Experts of a small language model.
Size: width 640, vocabulary 35673, 297M parameters.
Experts: 864 squared ReLU neurons an expert, 1 pick a token.
Training: 1078M tokens, 16449 steps.
Below are experts of layer 5 (counted from 0) of a mixture-of-experts language model. Rows are named router (the router's row for the expert), up (a neuron's input weights, with its number) and show model dimensions 0-159. Each number is 128 + 32 x the weight over its row's rms, rounded and kept within 0 to 255. Numbers have three digits each.
After each expert's rows: "comes after" lists some tokens at least twice as common just before its tokens as in all text. This comes from a sample of Wikipedia text that the model never trained on. Tokens count by the router's weight.

# expert 14
router:089139156180158111121158106133193123115071102105142087125117149135163145116107133135124139135136082140109122116130123160098177138112160078153117176147150072141112056135167128138133167115102120104080126115170178091121169097117192125105117125091143162171100118119119110122182149104136133182141169065059102162139101021106146158160127136108166171094113210107126160120123124136151104217119049179131122150098108183155094104151095110196123156151134110132149159171068097104151189146090173
up0:156106112100097145127104184108128128109124162119147119152129066155177126163120186162175100124096103168097142168185190119138095137091066136168158179086133100161105104110152153102107075112163119142174116122127133123100148125109131174091109126108139192138173083139162151160139164158137098110126135140132174156110115158138109157166177160188137151126138098132119121140115163083113140112141101145089174163113122142077096152092094153133098099124191178144156113100139169098081163149100186
up1:134119146095178092104207137149149196104111105129143108157130114184181121069155092072092152128177085201100119124128030126107115167116084115160134100077120097132140085128132155123075091121090174102136113089134127179149159136092116101076141101121156133131180126161143164162095109150229142056152172093091182166116130138147226147135146167123145125140141133116133093182133153120122097105093154128127123106160129162170065196135103153089151161108114106109142141118067095185159119187127142
up2:136148094111140070135152088111117098174117114145176158106138141113122136122111110126161115056161155166132079136139142164098090178085120099128102113137110142101106065077093151116188142117098136132163086136133111142100170110108113150110133134131133191084105102133102118111168188129167123159149096152115111080131118102050162109144161159139126156087131120157081088165146167136143099098149144144143222162135127112167150147171083118138135174096202152103186103164106138152147087107115145
up3:151161067127135125131201164157179051137143099104110108132150119142101127134097192072125204151102079174149185107093113115097094123137104123194138143104151145126187084102130103103176123192098184193177112133159113140203101162127134090083114146111120116130107051172092124140131132116130160101142174095135099124194138103160181129171177138106083134118087127099059150193137146129209162140084148119116136130151186072143093200100111149143140146172171118118142054168127120128150105067196053
up4:112126172138133112105122129110201164136124150074168140140173203187117097165109151140077119149080167180137118167165183087144154156074078135153159152100156192125092149082103138073111153171118173158161142168179147118124113163113144130160143094112124148091157079125161116062103154134136092139084152098112151091130140094108103142150171111109125088132120155126109110128111114139086134133142181144164164142094161132092124098118119153137173165129102120061099138195100142149056147135113135
up5:095127125116152139079083187154111139096128132130142111104104097143100120107166133121110134160198076109112093110114142146141210097098127113090098152134116155119194151116124116102133108102161147080163168114139194148113144070153156121138116104103123098127205176133132105087146139192114112152128127076080118125126128100120130095082196141118133106111110069085163178161143177170141100178124139151099169149089127146148146147186143159124178167146116156093189115105156165132145096095136141
up6:086106124197112096119119114185068201154130012097102140141158111155162138075119108150107144107143101119164164146121128201157153152078118091104094165137159167051174059029129061105088100167130073114141113126094128129188150167143148131102081143150174214153138107085138124101150057156152155122100119143100147066117109136149147138116129128064089183084118160117133172128097143119076107118087132157113191082144100149118089141055147127106124165127155123103152104054156089091121189099148105
up7:138121135127127127117160147091191130157140102137113125136113159105153088070094152137098119132148134181061067130118109129145136106109161179192091120116108180146154161118172064192096097117088172118133107117111140114126093143181139201054151084148150127144083141145118144122161184172136077151113094117133135119121142156150100076088131153151117117139136134134136187142131120181155134093115174067115185064103142089109076098106149072132067153087114128103100164157137134121141164157176101
up8:138131116181114108141077092120202126051097106102095110080153138094126136140149080161175191126123152153135093135115152158110108130155114115077128137144119087088153096065134145161097142130137118130091150133168125117098140122075135200128074195119169113105136126125140114137089138152159128170126177064122132127143112128043185077127101164142101097115141118089129174121046161151104131116140102167113095090136163186121130129189169099130130072157151160098131105148087123165081123121174138
up9:087097108104124152106119086120193115098070069111144120130076119114139136102124205114104143145124111121130125109109063089140152108126110125138099144089147187113096092136091146116103138117140102102158148086092118144187101133132192078076146130067108104181070113109112099149104147189203142174153134112167088148095160105121113174184170170152155107179111172126098096106181120127095123132124128102145141153135121128117113114145137093121194150137076121121113148150141121152084125105104185
up10:161112090140116127103099130077113153154142150154153130129114150081092124164170095118107173096103129169117149109109149087137095111158120140171110113121131145054202206143140153138087113139142152106092163127154146163086147151166168175133148115154128129097109093163138080080147133162158114114170161105224188166108135106140190152191160158091142204128143133129167111149158132140098098151125193098190183095151141168158154135100084091132116071126096147140144081126119157154108144101071100
comes after: " |", "–", "1", ";", "2", "0"

# expert 8
router:121144138155188118163144121121140115094133165081102141047130159145118133158128112146115165128141146120078113108143085172110140059136154172073097098099137097121068160107147122138155039135183167123130102138156102143207072119100091141077164153059162108096078145103091105131073127127108150120207124148167153172139165119120114106133139165135095049139146095051115123173153150113109159116157198135182118113091098126110116157131082175172100152183139125092169164106136123205155122087157129
up0:131153125140146153118127096144157105166183166045107207110116126162157085096116100197193141176099139130128108109181086101113121078140173098118135092165182153115141148082147077139142161152146154129119075126111167135186086076141127115098108104121204174115115153153082078097146107152177097126077107127120157125106126127180074079134116135128136095149141114107119162075135184161114097132116118129169154103132173133135155148168153107179133179137155102077108140173130144101133092117166072
up1:106149130152135141131141098158163099094176138105168132131128143133154127170176131117089132137160097070139105087089113075127175155112113107096147133142168108139085075139123058085110137172159114148132121127159124072139161071120128076136118161074102150120121140145103060126123071148104136148097076089124151119179179133107101058096150154172144122160109162104167154086125159105136070169195179118115147155118102093166118153153071126131153189124164146124145098072140110153105090130168170
up2:125193144146129171158112157111086164149116162143093084109141127199133067151177150090138142199176107181117143055153139133161145111096120162112087088086067137106128082101128160167093167075155156095089076094159101101096129158131159123132154111151147121135113134139059127093135118194098103092059110096160137113151131142105119108180134125103086126150140169153107142057187146131055178181139185132174150153110122196116114139111148128075148165115122121103107088084113112145162156133174100
up3:121174139118125077132134064155167131029138114119150076071100176124138100096120128143119093122176131124149180119142136186156116097123200145183120092139158088121105176096099135118142113153094174135074111182138118130116107091163088077147095120136147140092086112190071125119122111166107064124129109136201098150222149125111168116165163073108104151138105113179125135061123113142096166084137111137155144144143170091172095144107079214155126177207109117156179143129106097151126090074167122
up4:190134142149173113141134121111174146120185121136133165131170110082127125091131167085152147166152104073130163112111110145079167120135169139135126135126186144109081171147125165089113163106169171150077131103122191139155149109187113196121139167122163081164090140182164106166174077137054126144079164137121162211150166093100122145116104141072158143113181082161101110140128125083089142126095091081052138134131149109104146148129204081131135201115145133142098152145107043106069129117145112
up5:044106095140160131097163067100163154118093134118143104161141057126133144082138113148125150060121118109096105055152119154125115116136172115180171073099153142118136156050104129111146106108073184139151120173086126146127094161157119143100066085117119109078149142197150111092136104156094163107147139092056149087122141125068124084085124151118148094131153192143126118166069177161160110153179131150103117125103105082084102139137128178099064121125142117111149115095104137171150055110168147
up6:064152092104142112091139139101140120134140164120131133130079156129117104147171136143075106122123178104139099113121181187125159097111095117083126036098141134133098102102081101102130100112142087056086102083136167113114122149129110140156170167122140131103182131121104127068123108087106172134145131094104118053101163096149178111172091141087075107127112138156161120067133131135113181171196090085124135074092087097120141185145106105105108179121118134083083166170089119152168189115104090
up7:092087127142163135150140080133164110062163133124095137129118172052175134170077116122107092166127164167108171115115212165091151165132146174125176140111124138150086150092075119156130148130127139110172099127112079145196106103088112151149095201145098092109128086077162171096094114129110163128138176114139155169129107100134158137173146092148090118074153118100083077174126146156177176143192131071063154102165112104121127130129183146110141128077057114100167128152109112161138113118092161
up8:173125124091110150141077118159161154138083074153104155195138099142134113085065129143162085051086172151139167150106138159133123092171107133191083104118132111136128072144128144089101178107077114134126101122065147218158158130085136124070076088162136178134116114109127149110095066140169127143130107121125129077100112067132156127065147153141091189092163150154134124166127108145110116191130124125090123144136108140119113117128131159113117142109167084089204128154114140159154144127098071
up9:113088095124157149131113149133191093132144119165159104158175129146122127070170102122140174128103146111085097112129151144109187104175131147129069104142131131156118088187162067156096120118199156118096140181140150112141135144113100117101096137137159082085110162090095153161121170097178139092222084118137166134158106147091112125110151143163128138104081054103100090121111159109117140090174141171159173160118157135133104083097080126175151093075157131119172129119148097147109175081185148
up10:121135140120183086114115125144118106090132092175134159103138128156114048185184106123112118119122162165130134070088116165101169147143147088090131113114143143165155141091139059044135085128110219111133118130092093099200123130077126140124114094109107131125170130123112124066157127113159117204121144144116089124142100082127144131150176127103207122139063175127132172130143106085123129176133124127127138145165163135106113161128163112141155143162117159167150140146084069116147106160153125
comes after: " in", " of", " In", " United", "In", " from"

# expert 2
router:118123077172190131156122124059114145095113115156148185169144162153097192105160133163090096112124161098094179164131140173102127169105153149134142106133115067131133094177162142144112112128143149161114149146129135051146054133095142142165125123138141145135132084158151122153123101120104138096130142142074094154127114131101147209112175142148122137091127189079125146150087139144149053079210168160164175163123148106112133161124104166153162143178148067159131094100094125127134199141132086
up0:116134143144196127121097118130167173114153150070126171182124124145125105101160120153118150141159150113139155096142118104189166084152128118099148052143153163099108092124122163156123164143074129088117102137152119188113109097132122153094136181111151178094071136120098113084151107145161129158108148051143102149091134105111143073131199126175118159111142120124160108155138103090145147101103154080137134129109152114127127140154139164127189136165115161100181140128060139101120138087105098
up1:106121095081136100140082114132186137118144112124135142062065104126130140072175130092137085100137151118094185101113147115205158153098218128096111113151183132100182138080090098149086110128132117139159105109155103200116084133147104158093141123116096155146077107140128156168163102187163113161104161062145145110150123135086212136152125202174121126127149121173114068135104153109111165178120104150129143182104133130068163113163154166060136085112171146078161131143157111101114099131147109
up2:129102111144151151146154089143111164109125171169106118126088122128088118144182198211143164105122123157152092141155148157115117049124137098131065095127143137076148101144097177116123134150043109073138135087156155108180098185114153198082060113110133180090088115094082132145139119172105134175172130105151131125121115104082108091174131128121087107124092159177147147143133125087118172132153134094111191076162146115098151169125099085069160112099145092098156088074123217134107108117107151
up3:119158100152094095078143156100115108131139059119165150115087108166108104159160176092127123128153136169160086074123126163147154076150173148102121103039128120107128114145146167109083131107140156135138085127113150141164089142084160138057084116124158195132125170171139100087092119176148157126098139104186153129093113106071152124128084189085133161087108084175175145106134120106101093166143129119136119137181137103135158095168147151057092150122166150101159120106132131164138105093101145
up4:172143148123073089110152105150198148112137159130108111129133104098114138123122088093092104074134146104101110143149094065198123124152133130145123122136158094104153165055071128125114110121087165118088072095135127173144101120099146153075081117083131184148104055176159124075168130139147104110132134095121151096150185112122160107139118132145134160107125162110154103188149112110116178162149133116136186111139141146098135145128106134146167202131155139110149118160155158150139140109163107
up5:178144083138076140144167061199151114110107104118137112138100062093130086119141155124147119178183167119100155101128090187158183077117090084099138117073202101097142104123103110138085149120075185103166101169117101150119140174128091133096120140110189181176120151120127125119148118107103081173131072079093117206094140137059083097183129191129172130109037088106072076128169059128176094105177054121167114105157124133126138088145193144098080125183130171122174149132173104125141084186092138
up6:157112096087134125118217153105132150120165039142087119143112158088128116112106127140027162167107128095116124093093138153177176105044151120086129137126151102112135143089056110132121124129105230108159117118142097185164119100118117142102126151072128083095115107117087120162118139175127137113128128108113160148112175167145121094148131150087112138190160108149134131128095150155034149141141104135070145102183118140092163137137142184152175142069121163112193136141170130147121149191123073
up7:127144145068108093145132096174198113112147132131107144139091108157122058132158126139082197058136123182084143104113145121153211083148132110094122158099213090080108105089112130137165130076076131117165121099123139132143170110083135157102112069076167170091103076112094124074138127143123075098086146101119170138158169165108125072144191151141164181136125095109140093131099077119133136138122125127127101162150123139144143159089155170062145128130126150130216127135067145123093104102111065
up8:161125068092123099117163150153165153111178090077088108197147162182130104135180156149125183069146129167146137105072131092151144123067111117116099126065120111105149121155120137114137165124076157115148101129166138110147136130092132155152089129092161098092166139130091186112121155128178147124103148059117179133132126146093127125169150168132146066154174100115136108127144135163141135101106079127144123092083200140129132147132187084120074129168084153111185126172058139158042090092152135
up9:163117071075166104103170122138161125141140108116146172142103166102128157099090119159108112142142115131119131038137129122136140130075106115073133129142152185113101080089110078208147163117103174057147124165124123194167110144116130119041134154078126189126078156087117125115144157094079127170147160134187101111101152161097169115116079188074140141095176088150142083153130139131140117188094077134141154175138104076167162145128098168109145140089132174133203109115107115162115143101097152
up10:086127046091122161078136074160166105144102162138091128171158126130136123125157127138070151132128099148209145127102075174199123113127150196130062093117157118078108098129149098160154040123103180148110127107202123169128129097106116175127130191122126225162136118110129151117168123118213101151087174121160171086051167132120194114136138141118144180089134121110119071101070104148171182150165113158145136102129147142111143098110092104122129108060076169043147120114127137109061155097099115
comes after: " ", " (", "201", ",", "200", "199"

# expert 5
router:124126148160134120124127093161146120167109184089073142084143117154161132111104169104153147158180154141145107138131105111131161104193123071103126128144130172144091151108131118121091115133144106115185117159160116125054182138145129099142179066180127108111115109000186165100128180102117102170076110123186203101104152168145114092133094121093129135098087138159092082164167104036111151217088150115119104094186127088174127119097126145089160118137150167139178094061187124102090100135131125
up0:132103066155130119146083122115106204126113152095118093121139070164040059159106117111125168112092112092111116096131115130149130082150098148140146120141184159181166098123167117143074116141136142114104177172104163131163107104124160174129187141076126128071107136116147153110113111125140119185104102138121137090180104138152227118161150185123088143110175145133173094195098089098161137087074117104138156145136157100128074083153122096089082127141083102156091091110093087136077203120148130
up1:146136146151093081147157123167179113192105121153113114136121120135146120152083150135115096164150143184134125051132078167107171107154068138091129150149150094133109114141108058062126176130026162111128106186098140174113100145197126101159115078166144156103123196137117161093172107163071102138132136107135121098121069132073171139103094154149097159136157155130116161101126128151124150118118077103116123105169174150066126097135124133132114148105107121118152118160121131128165110159158118
up2:131130148080175070106149063133122131127198134133120105137100114087099118187108168108090137076181130143120080149130107164126072115122166185143162103103153087144093116070080147127190120088142105123094114051081074128064124175142167136106149151101146117100105150154095191144178152172137182148120196131080144070144116120128153171131093143184149143088137178071130094115085113094113085113080095075197167085145121146080120123170067128154106134175118132107091147147165087117088172119133057
up3:115092046150151101129128081120125139101181149095074139094088089105085158180096175154132150079158143090087131094171060132147157125120157104189186093168133148167166105069147159175150093114125096079086084094163077145119154163112156119183104087149112149087110134102118161103163100132124115114151083091132157129132109165140174073151108147128104116086086110106155045096072148134132089191089131122119126107113172127136145166117092105130088093136100111172157108137144092121029161081066143
up4:083080109110178087100131107131065156119141102155092183149125110181093138057160164113121165090081123067156102141186065146129146146173149160118143122137137144132115111151086158039145144041117138090080157148193149099109125159094138163132166069106117133154088124138178157082177155098040110157144115154186128085188150077158175134170115182143152117149101095140157105148134145151144161096137060163094094128132123071146075089171079145091167147183149129138137127152123113187141141147118105
up5:169095093164166139087112044103081141144091125151190122129150150163086127092138107175117119131146196121097094114133109163165115104138102090108170178157107143071159147185059185140096107116074156147128178152178176112155075141124188061191134174164099138090140072112109141148125112105131069156118113092169190122151147160148137123140149152101162127079100162133116147174116038124135074186117099117144113113173126108172095087143178082086176120149092088167119121075062122135089111136129153
up6:143087146130101132105230139159122177074159079079056077120077099110124126064091191141086085120124140155149114109106171105181152134104147132159110172173164116172076158102097113144148162131123184167104096096117145178189155117122141082097084105126157144107135137126115155100123134158146169124137067124131136110180076127054143167157101092134147183137104140098121064128120125175179144121116129158166140089125124152121113142140147106113144177142052128172110132093134101112147131148168100
up7:078152110173127082088126124100064128071128162101139094104144159118182154156148200114080081176143160101131137133100082162130113161090144141092147157143106160085142107089161110141122114104144113085123073069168158165162087103132100169108128097134126109119174093130113109169157154117093191157167151092137208083113118117108151073128076097162108125111173079153123043197160115077163114167121141140105138090127088128098118130097111174186130100082154154087140160116114141159157088098110202
up8:146093067112094156124104123066136131185162101091125136255118102134092105148118128092132187146100204148108169135116126111135162047135157171167146133169126166101131164093117112198092161079187173135118149122132135132161163148122106077091098099095152127190141133139140152116150142149143098064106110157112191177086153125084225174138140117089160219086105097110074137145142119134147168092181151145182145144143198139118090146148096177149152089109094131163146183152091106136181132147151139
up9:145139093121070174135168069168079109135086132091090150125099072096096077122157127162112075138175149184139132070132096096124133169097109082104083153156109159141125089165157176136112182124086095066046082118175146171103141134131086071101155148110121172136193186131118094129120086106089103130063110123083148101084185118111158179119096108133156120104129114164187099107133134128168105094112147121108116089145112177127143131091220092169119163127128112093112165118130176100114121107095109
up10:149095110110153085102104105156148188085125139164103135122148091100132151102169177106085049138173127169167122112099166109175136136162110152145176126098156190116087138145157119143104113077167127184114139147102109187142153172146135145099160126125115140126154088151096076108124152118159145146130170107139113144111138152112151104034194129164090154091112117080109143066138151099135129117152140181085145184125062130086145150085101082139163133103085174185155083112105188121071138096212128
comes after: "-", "==", "|", "\n", "\n\n", "==="

# expert 13
router:131119075176188130161114126062120147100114115159149188170144163148097192107160125162091099117127162113098177164128135174098125170108144151144154105134111072133125110176157138149112112118142148153116150147133139055143056137086136130168119132140138142135130085159149119145121108110107141099138133151070097152128110130104142210110177143146133137097114192073120145144081142144149063072206166164162177161126149104098126157119115166154163152177145059155136089093100137130129193144139087
up0:134138064118142116128185097138161171151170155084043135144126115153110108151121141146105166051133140154160096110107061102168139133121119147131114148123116160118091129136147129173142123145140119091162097135129105186169112129191114111145128158085146141109103104125074097144117161163151095152117138129113184139111176128117194075130130200155062131155129090099149156157073143122195152125144154150101165120163121172111117091090118125121120155105177149149170110131106126177130134098114121
up1:126199094047119115086141090125112179126119126121128136086091142177120135080123159170127166056113109098132059170151104139133141094129109117140094116150083161145156109080117155113144100107120137118104097129129106214069177137162152130102155156117167141171097122107107162173120120103118079151120194112135205099149174117117122171137100128118086120140116122145146118094139098085088146132128127074135126125171173173154117155120131175116194161141141162097140160102101146121080156134137083
up2:181117163152114176111164131115176156121142142120073172135131125154170107074143125139098148104097111127144108056102121129161167075087128114117093134106137162139129119098103177100177077106145196039079133104167121184128138151140166114088136116131132138078058066106076124122173151144116115142117122067145204150075121104149082095181114180171092146136134126196137119096147151138091106105051088134156133167163129126157112163189136119103126183110152133060118118101148129157104083110149079
up3:106171104092106110168128097132182145139151057121163175194128133099141129090101077135117081053122138137140109081155160153100146112129119164123176176121116208184105108158156126133188142080109161147122096107205109098120101188155158077113064132116131122158150087067056131085143129167140122108178195123108166162108140134117121096138154143089085190152101114126135108114104109168103195215146125159102135170139171139159156150158103166089127156152073197154106175161101095172172095118146154
up4:069169105157081122152179125125145148161141059147085120081129142163124124115128175159047184092126160200142128099078085111145143060206127110182137080140133122168098132136154167112169139117085148128145058107180105186143158086153064092091161161113164119107058111114123126118135165179138134161107137140129158150096156126110119120213103204128108152130174113106154135192062102148135140085135143089092171106115154153162101099150145147087191112099097187100155135140100096162116143133114107
up5:142121089135166096082139147188176109140145115049104115158104072093134122113103159125068110125182115146113098151132137144127166107076138155178159149116188136079099152144133127148154159091087149079156110107150150160162128115104201104068071120106100107087129119084081087096145111134115114142142136069119144156094165172128105059164130133075123149189124148123109132165060142114160169127092072134172076191167108124121177140114082179129084123112183182136127169112086124142151169121088116
up6:150157117084137092139121107144159174091099072043197087180107119121164102132181108179124098090082118171126150130109131062141179104091168149125168147153200121096191178074098161132137050133111115109131080171104131150135165131131129112051118197164090132099137177135077170137066098100138103107125186101113218123081109119092152123146163177128086157107106147166141081148140118144118150104098139128130178091106078126112163113110183108104134166135108169114222167152112126139157154127168132
up7:134122088071105116124170095138140162141143126074160092070159127160135072096146145151081104098113153113099093096109084117130123103127134135121158121114144098049159127082087145127090148142128128106119115090126152158145169114131086151095169165140105156061123109113037129096146134129134144118156125123147120159103187122111145115115120124136107143163144112183108085147091064203106180123149064061151121104157125128140091137173145167156123171119112135134116137071133100157109115160089116
up8:077135127104144135115126063140146179106166069159146157133131083108133136109134123187062199108110111175075101120118091118152144105118170178175093099107144091088119126054128154136121104122093131143138111095151101123136116182125099087108123175118164166135071132091147119107158116185161058172113117097163106135130145189139141163148148179135115176163147131179104115096097131140135141161142112152129126129139129165112141179174121143093182137158097143113186109107129165182126134112123125
up9:104119059089118146141158129176133130133075131093085156122098119133080080106166112108142135171121119137169110066181107095182161088162170105137159155134132133071193145044059147123067113064143113105113067114120137183168105160084132187065146144121131121113151136122092066133127150192135092137133095099098123162134128138089138145145169148122098159089130087183145153094087159123154175150144113105164195162105181108091123067139101122147163128111165175127190111079082044135117173118074113
up10:089153131108114139107174119118160124101142105127155139201124127096135138131163122124126135153104112123111055039167150073107205140087113127151127130109147131117145140081142146184121084128109172119132094126122133249170134092085113147118109081170119117098129155137112124113099095166141112129115157055179148145137139101128150106230132155089108093094135115119107136131102142128145160162135098136108133154119135113123084111120140155129158153138149118135145142086147133133103112124154153
comes after: " ", "–", " &", " $", " John", " Michael"

# expert 3
router:171123048179090110131154140171131097083132160090145071188119142111184180139090133137105124133136156162131198117123168089135124142102139099124095103084146151107124132091129100090110081145142170155121107082080091143126147123155105152100121106111108147097093152190142155122128141130122157139109157166111137142120158134106161078150116115140133158109134221080121071076070110166176057091119107146152071133115136122120102180150096069109079131147088098109156131147087197082146111161116059
up0:169131096113073131031129126134160118177177183102158135164124133087177097088080125169143123062106164121187105117158114108146099163181125135140160143145109178169153101168146065136109138120111135086149067099142129141108150133125147170091150080126153167132142088187150099136168120137115123142154142117109168153082135094140160150145157152120173164049125137159149095099135112148159074179099195143132088162052168110146179146125105137094153175113123145086143115161120187142109120105130113
up1:179106152138132145120093136107107141147155099120112170146109150111111120106105130172129143148093150141156100119105155116155112123099115116154138143175140118041206115110075109151117095135194155127117194150137138220108179147137111197140122108125102117122161123072128093087141169106132185177119174127063175153098168224128103108099108190172130173087095065131119067099153070175176130158165175140155147108091082116109123120106064120076151124166178113124207100092197163113132113122148175
up2:168100090106095111121215092137169150098156144094145108099079163121138113173123153114079139152135121128192136097124151150132155134148176119164142143067169115109143104126143120104095110112117147129139081089136071177120143125173164087117088164145139168116077135149133165168142142147127098114146130047154169114105176135110164107150145148144079108157112124134144122125165121112129149114073134104136120172111160129113079087158055156123136105072113170103170108119095139129144178056106147
up3:147158123136132127085113115160198142120112125101062190118166133124137141141061135100123148113162124156060165124131137122149147135140116123146121104105173192171128089157107178162125164154143191055085149112094136109159156076125077121108118127093168122084131102138121198100118148119107156104097161142137112160144104125094243089178128152126131098212150145104164153100144139137136099080166070072127108165125143143099129114119069140087137149175104112085106055095124125141136194145075101
up4:169178135117097155090139128121121141137094106115088067135093082186153083110138185124078137118143087124176108171168161156122107127098070122198131151124172186133095153063159118140096048100132120114065123103119216162107127140130129095115106104104107095131132133098137144123155175212094122171110122101196157084102053084118160111131127110133135119145136163182120095125149164116072116042106146176082139103147117094121125133151089141118087099143129122138151133129164158096097127150054150
up5:087103091081137112146145113194159161132067136148101173090081080216168124116110115199137140112132098127111124110119130096135167111119200071105110137096153177122169090172180080136121083147118104190122113088117133122113137099121116080140110166129132184152117117103119140134161115155135141167212128132114178125119094152072141111182136142154136130178131100114093129156088119087097113123147122154120154142143130136173154128192162130160127137113171089122219101117061157104139189102094144
up6:077134144146110154117102123096085173118105114099128109080135115099141053105107175140171121110150138147149140141093116137050127102101152134127127081140127126146171116105100168151149078156111113098148166137105126134081166105162131069122113132072132140082071145148065155125127147149108081151113155147102144122090110097125186098128183122138131184140144158110105135142133145140154183121091088114134118128116115130201118140123140148067168153059105086129142115123143192161125118139177156
up7:083165181117109163193200109122128182165144170117163100122106084082103148101112155148075143122111117160087174124185106094162129087113072203155143143061082113074155086098070095129114133165041099099133112137127123101121174095110137029125113123116156162126121108124131160127125102114107167114136132078118147094132157136087173119137124100151125142114116179145158138115096114051112091160135106120136121117082156159157132074103138189151139135114123095150132108146092068164054057135060129
up8:150163100103157153110130166139154161110170138103120126137129108119154081162068134073133080166103160152143073072092124155122112123150159161139128056113168198128090086097082172189105109143093165091111119130158096114156199172150072144085131098068107125175157102197065111163176106082088081149109168134118160136158145157084163157119143108134142094106096166110108099164120104147128156117074184056088138102113158096142075143125161123105130112138141161101136122110143101068089151197150108
up9:175123115109181147148121147185116095096087153061115125112120132102175108151145109165080115141119171157105104104135121142106165127119131122081079078128172200054173180140096161085146125065103137135143096138117127122081119162139099122108173119154143126196182121152078141053154146142152115108152122086074105128132152143014124141178132145194107183092182142104167124147159122135115113152121137150147122088181192128183101113162128140112157191182111157157118158175069116171107117138151114
up10:087160132171172165166134086135123140108065137141132162090064090172092165122109139185134162108104119145178163112144153107098107111065142112083130126160127097173138160145146148074228145116135157159109122104087094135105178077077139097103149147127068108143170109113145150103131130098161157147171195143161160124130150131134123142127138181168155120192100093158170088135151162152125158162142113147123108142143122150128103120104150152147163148154114048105200122154142126117168130124146195
comes after: " the", " a", " The", "The", " an", " his"

# expert 11
router:194133092142084128146125175123062089157206165112121097179096168121119102179135053133185125118143105132113042099183121106141122131116121112103142192074118166157111132122078159113144203117127136148071121097131107158174129140151090092114141083126160107105136105110072182140128142155131117137138084167091093076152116116110116048091061135142085104147143084137158152109122128117155146147097067099151175109108109136071078119127167159150068126059106147075099146190090088120125100122176222
up0:156111081093122093079098089164111100161156055136176110112167120127088150144172141118154085080111100128162143128138156101141150146133137172179161135089129100086136088142121112144101139059172174106170123128156122086113131081105164114044150107120111130052169115149065126102105060142078113188073143115124217165109151090127151117166173129133124150125129087129173136096121049169113112110129138142105107122098146092162186127150142173147146144103163176143117084138171138110145138104120155
up1:091152164137111109123164121114159104098102121173153121125058083140125088154145113094158119113098121184155107104164180129193106104146099119117145128093165158107144116156131138196141139141111167134096169135079102209130083145093122139119108122113141102136138099148158154135191135066117129152095203119128085154110084141076076118155142154136106081118115153113149126110105077066092090158089120148159113166156111161094107094094204149171136171143145151220123121124109166160085126106155144
up2:112123043100079116151172110138078124120165082074150114137075086075172131082088149156158126112084105162131137082118121074206119128113130124138093152108185135144139107094146092111102162166138151152219141172131093167134147196112119093111157111145157137186095100181112102141100074115137139151155143114114139113115115176092154166166102178169119112130131157151091161138101130135159081049134151182125152128133091134157122114135154118105099143137120122100091141096121118132100138082171113
up3:077090125151132147186128073181161111154083072083101111160086171154101139136106131102121164078119142173136159135117112088117100114122153134176055146097128071131131128066132138150142098090132116121132084127082089102147169118096165137090079168125168134116112146164128140111081094148152120071123143092073127163181132131110152143121118149155101101135148102122152097084116177091163130139122134077198091121135137122163158142115088188181075120140158110089195113120169164106147138123121093
up4:129112061118056205162141130181102161154089106157112125163157146061080121097111166083124155154124111073128131128113109152066116060083188136185115140096145137142198121104122098166108072121105151118173149167160162123114132098138134131046125078143149131188123068169109104119131097168159092146059126110140157096159126176140109136150123142116109109185146102109153093148139111151141177093121093120093117127076154125182168132176137118170117193116121087122117094118081094112129191081106122
up5:123178074119128061157107147115110126098062121120110113125056166138103090122155167160123137086090168133077127083166158098185136137147158150114124085095122164113158057133084171141124121123082157123135141193134097134153128143122191108167153143157107172154142118114096135105138128107167155139141140133107120168122093144074187141156128132135110110150146079150065142139080136094099144107106098102106171173150113165146128108126120129149176064134125132105113136103118116168155103193169131
up6:148103180082137125118191129157163158170126149130123141109137076141118103191156174181120090078158149116095144072146096118090177163137170175148106141147140109077110152138106179119224137159156138145132139108130129141148155121110094122113143178076104188111131182076126132076129080117133134184148101066192155078061168109169092098135129141118096123123105089185149126092153141123077108121091158140095147173115134104131170096126155135106136153178121076099105120063148109071129139190125090
up7:149185139116159077185128116113109183147153085099120227124070163162075158139142150101156084118149149141094137141112116154134089118125111143121160173172043102082207141117181124151136100134138141024152152120126120125087066141117124134069140081112119180076131075132118113121107132195107087091123185066149131110134193187200152117134108143092116082129141076088163060158091090150169109139117136095120164153152115149171169141087129071099204095108132131124119148121093163160144120163041154
up8:139060123129141111135136079168104165113084112156090134163105172032094159126087127143081073124124100146095182140162185110179140128077081111123142119083160156136152116090109118193120093126164158095111168141051101152182145136167095097062166164092197130160104132113199122144097190103136128169098130102145145127127127155127100132176164123077134112149188170123158168138140132135100127087055153075139161120113093095114145136099092142081111142168106072037156087085107149192092133112082126
up9:155092135129121098143150098113165166180134074155192166100121123101149071104154120138119109058127124175122082057120064124097157183104070080126117091168195139187119084107113144174124163122110187135136144121075085110132132078111151146153175174083128151103128147145097220133152104169174219118181119070145126116123121121098105159084139188162105131118086170139139156140181163130083145103117137172160139158159148153141103109136126108106162136129143113147107116096106148145092150165116093
up10:083112184135062138110231124184107121136119102118109146074149131198089148076126126148150090093148106117166162152132128086174094138141077066079122177086109090177105182105094123159108136117067087206127149094189133069114159103159101169075092089125142137137091167158115133125138122121139118068117109093146152130150137150161100154141133128111085123136076098051128159161077186215053143147140161132138152179134144169133189170116121159151091168101129076151144170114091117166114173179116149
comes after: ",", " it", " It", " he", " which", " was"